Below are experts of layer 2 (counted from 0) of a mixture-of-experts language model. Rows are named router (the router's row for the expert) and show model dimensions 0-95. Each number is 500 + 50 x the weight over its row's rms, rounded and kept within 0 to 999. Numbers have three digits each.
Before each expert's rows: a language model's description of what the expert responds to; "comes before" lists some tokens at least twice as common just after its tokens as in all text. This comes from a sample of Wikipedia text that the model never trained on. Tokens count by the router's weight.

# expert 52
Word-final pieces. Closing pieces of longer words, like -ike, -ory, -ack, -ure, and whole words York, William, million, before a comma, colon or of.
comes before: ",", "\n", ":", " of", " (", " and"
router:478527532514456491449511504545495542444457467450602519471495506479586486541576439492492462489505437499472513459434490537558439420521463538400496407570515488581519542542559537571452560582511541492574523459491504459501498576508447535483588508520524474488510525444529507454532565454536486575

# expert 36
Field and header separators. Structural punctuation: pipes between table cells, colons after infobox field names, semicolons and slashes in lists, and == heading markers.
comes before: " ", " —", " P", " S", " +", " N"
router:485488446433427531556477462524515472500559560442476461547458478454543472570474550551453447492548489560566520547518563451422480561464418540540528441533574460476529494409452515533510492483492434524406516528537528478483471488538521485385553571429535519448517558481521520499476412527471565530

# expert 32
Single-digit number pieces. Single digits and short numerals in statistics, tables, scores, measurements and decimals, e.g. 2.5, .442, 35–34–3, 4,000 rpm.
comes before: " |", ".", "–", ",", " |\n", ";"
router:441498423457445548457569472450492553431537477525495497598435571461504495488542599478462431422485554563436576458495603490485531508592429504469548423462476465417455508413499426493435460513440541421577405541578532480584508569538505557511562431500522429550482495490431427498554568493537510492

# expert 7
Commas in lists, dates. Commas and dashes separating names, places and dates in lists and tables, such as Oroville, California; January 7, 2023.
comes before: " ", ":", " and", "00", " which", " he"
router:529500488427458502507517490510529552421431596534564555512578565567558444499526541578493576571381404469534525539445533523443441454535440549526562413531433557523396545520506475529500557572516488458470482450484547514454493537534423530446559427507542422486403558460530458521525500555420546487

# expert 43
Prepositions after verbs. Prepositions following verbs or nouns, before an article or noun, such as returning to, confrontation with, supporters of.
comes before: " the", " a", " his", " an", " be", " its"
router:428522420448481573557398512566479461482539487434499461516483436511510454490493484583447564435604604589571537488472521453532502421463466517545451538398437417513486521467491449510570548570489488463522494495421523493566438527536490534528520451407515508446563433526569551537423429564512520475

# expert 44
Monosyllable word stems. Short stem pieces after an initial consonant, e.g. ill, ail, own, ound, ort, id, forming filled, failure, Town, often before -ed or -s.
comes before: "s", "ed", "ing", "er", "ers", "a"
router:471460431542553455572550501500565538482469444452553485486427596481535615527486515472523406536608480396491523448497398495582476444555449508568467514514439568495470544595472584525404505505437378507426456494582484447539501531479571582506502549580526447469396441496512470472550485557479462507

# expert 1
Institution name endings. Word endings and capitalized words in names of organizations, places and honors, plus percent signs, such as Commend-ation, Associ-ation, South, School.
comes before: " of", ",", " (", "\n", " in", " |\n"
router:410466532645475408527568454590465586487458452496493425478539556445524474536505552534551545491407444566506513479481502569502460439505450593518509456508498405435418536525551523576483499519488455460517402485459480472479494554574554562447521513515552481407543496478575456530491611646444479572

# expert 48
Row-start table pipes. Pipes and dashes opening a new table row or line after a line break, as in tables of results, episodes, rosters and elections.
comes before: " ", " S", " D", " M", " L", " N"
router:462440554512506556570459601582539425534512561431507537539465358558539461517529476502446436511486555558546485499499527418583468427518487560561530452452502449463517451488450473580520477508478457515518484562517500453456458495554464496469522458464519455474443478462536537532499465569628531526

# expert 11
Month names. Month names after on, in, or Released: in dates, mostly table and list entries: August 19, May, March; also May in names like Mayhem.
comes before: " ", "or", "k", "g", "iam", "ible"
router:532428559506431512444483448486546524447450473446547523593449595488519411504549436552489503471528434512527518507444423485500474446449441549536520469498440498393509572508544462580412500534436514457430504598513530455531417480537441563527544531493562496433463461456536456400523496543434451544

# expert 0
Verb and noun stems. Word-start stems of common verbs and nouns awaiting a suffix, such as produc(er), found(ed), form(ed), prov(ided), us(ing).
comes before: "ed", "ing", "er", "ation", "ican", "ated"
router:518482499504509501541473445538521567386405482480513478576499541496506427505498499609579585514457431503460513544434532573554403451495438512549543515598482460535479498527549456530475419582564459471448433543516489515563506515538515558456494513517573578427477553448594506505530499516526546521

# expert 51
Opening brackets and quotes. Opening parentheses, quotation marks, en dashes and slashes, often after numbers before units, years, or quoted titles, e.g. (1961), 2012–2026.
comes before: "19", "20", "1", "2", "0", "C"
router:507405486476465563500608408495571465467493427486564536562472592549529464499479477448455538495486453511555621445483464431549470438524481572496553538488520557418482462499466529506433466557446476523479407545525529493543419565545460572553423463477528442453499496469536463535514573497452395557

# expert 31
Clause punctuation. Commas, colons and periods ending phrases in prose and infobox fields, such as Place of birth:, Label:, and commas within name lists.
comes before: " and", " ", " The", " which", " the", " but"
router:442506400441443539544481447535534577439427487439534544565487507435549459397498499550455420588495446528556577520519500579499573463438522513532513483489450441478533522461407503555562491517459598448479477482496577493474450572407552563436541462457552484455539585493535550397441532577507512474

# expert 35
Common noun completions. Common nouns and word completions in running prose: introduction, obituary, decades, success, school, city, addition, federal.
comes before: " of", ",", "ed", " in", "s", "."
router:449520473543504501473595613496545497522448396486519511413410538379562617475570505460470444495543448516520551468441411484544503450502531452434534513564467463527458520554562534568533472467445434540489438470531468509519453547524519497525449559559514476472556435479568581520456604542489468524

# expert 38
Two-digit year and number pieces. Two-digit number pieces, mostly second halves of years after 19 or 20 (2017, 1867, 1995) in tables and lists.
comes before: " |", "–", ".", ",", "0", ")"
router:515487515515439581477529492498457553458505485557539528596454559490566451537531529561468471429559451533452518426489519432459452510497453512575575436478482529448464559479518421552445444599455539478493453564550593427552537595549391524552541451439565426493498526411585438438566548498558466584

# expert 28
Past and verb suffixes. Verb endings ed, ated, ing, ized, and whole past participles like made, used, built, won, often in passive phrases before by or to.
comes before: " by", " to", " in", " the", " that", " with"
router:479499594498580409491511620498536558462519491577440529495465526487522577431489531541490430411424489508520511435472452468530521487410471524505520503559444437488569569556490535517536512522442510497467507565563640400580419548508547486586500469557515508477455542523560563442515449470524485494

# expert 21
Century digits of years. The first two digits of four-digit years, like 19 in 1994 and 20 in 2006, after "in", "born", or parentheses.
comes before: "20", "19", ",", "18", "09", "17"
router:515453547549453515507473562565561580431540429500582556513463554556621448546518532484530550434508419566549561479457410466491533481467466588542530447489542547433475575536429460561435501572462514502437510541532546412509483505583506570489550488540544568532488455441551439493486543562547502554

# expert 53
Sports and media nouns. Topic nouns in sports, film and music articles and infobox headings: film, album, football, Championship, World, Cup, team, season.
comes before: "s", " |", "\n", " of", " States", "'s"
router:448489536469515479503585488547484552497424510508423490553536510470448517520546490571495535585460509511441524487435494471461417467494381519553577419589458509499444446468547536541488422504494401520444459475517484467473564495557466496483555536471562496526475611391481514468505535500377476531

# expert 42
Periods and sentence ends. Full stops ending sentences or abbreviations (No., N.), plus ')', '."', question and exclamation marks, and decimal points.
comes before: " The", " He", " In", " It", " This", " She"
router:505405503567447518573451428455519540417511477463523507562448480494544470439465509568515535537504444509530519555417529439513457418471507482536580433528417493497479530414460479558427450603448520443418449588570564476499474601545458474487558531451568418498538484408576442446489568541442441521

# expert 33
Table row endings. Pipe plus line break ending rows in Wikipedia tables, especially league standings and filmographies, plus th and nd pieces as in 15th.
comes before: "|", "|---|---|---|---", "|---|---", "|\n", "|---|\n", "ough"
router:496402594539454524477443457546501520421477463452595522523463449512597450521502505552485531425428456553492568448461435484481453595516496515561510459490498584428572543554440437568467476589439495460430445483512583512513522586537466554584552558545562511543452533475498555542503548491528536519

# expert 58
Conjunctions and copulas. Function words joining clauses: and, was, is, were, are, also, had, which, plus commas and adverb endings like -ently.
comes before: " a", " the", " been", " also", " an", " be"
router:452559474472429414494433529446565526555522491459519520455438573460482467448454470526521464524530568513520586502409470538429468556464458538558465519406535530544501561550540446594625505539524552457581472569540552517504434484547436513488517467464542480475455411461466337472455440473505464519

# expert 2
Verb suffix continuations. Word-final verb endings like -ing, -ed, -ated, -aining completing a word (Writing, running, Based), plus clause words that, which, following.
comes before: " the", ":", " by", " to", " a", " in"
router:535516549538583473491500442510492475447499630536513523550481514523392443569436467604430430484469466529551515566471540473489419461470405529504570465472477556497492513518588555489457556547487541492515541569540572428445530510443451502482530479448520471508405576469523515504587398525422468538

# expert 10
Table pipes, B starts. Table cell separators and |---| header rules in stats tables, plus word-initial B/b and pieces like amp, ge, ab.
comes before: " ", " —", " +", "ank", "oard", " −"
router:485428570559448553563512488574538556431441441433561529570439530523556429500553538565477553434482443567484543473435476436535448445502462554576547442518456487442500562536515454550418476554429478441447442562556558434546461572581448575568550496508561440442530515436563438434564543546463451558

# expert 14
Common prepositions and articles. Prepositions and articles after verbs or nouns, mostly in, of, a, from, on, as in Railway station in Kassel, Republic of China.
comes before: " the", " ", " a", " f", " m", " b"
router:481488452571492598526411535506511466527502460492488560484611481526493433472477438458410602429515535537542503524494529408506475536423496504528442453494438523463423521437486526531500503528496458437506475540448531512518429406479417556505547566440539489416434535444494521575444443568532558438

# expert 17
Space before numbers. Bare space tokens in tables, coordinates and dates, usually right before digits: after °N, after commas in dates, between pipe cells.
comes before: "20", "19", "1", "0", "2", "3"
router:477418502450400526478512523564540512519411494484472528532430558564558434513464581551517551417415445587484535491416515428471473426465430524583562437552436508470511519474456443594438497588454549438495446541520561434475466536453494530538503499470546466444490478441481423464551569520551503536

# expert 46
Space before numbers. Standalone space tokens, mostly inside table cells after | or after a colon or comma, usually followed by a number.
comes before: "20", "19", "1", "2", "0", "3"
router:458447506585479549472487491526492463451462446445508538597408549545540456484454532569435513475474467516478527476451494451458498450482549560572527427544412531449491541452466439533495528558425529447459483547604558447454441548489497590589527421484567427451449474449585432498486508572434427505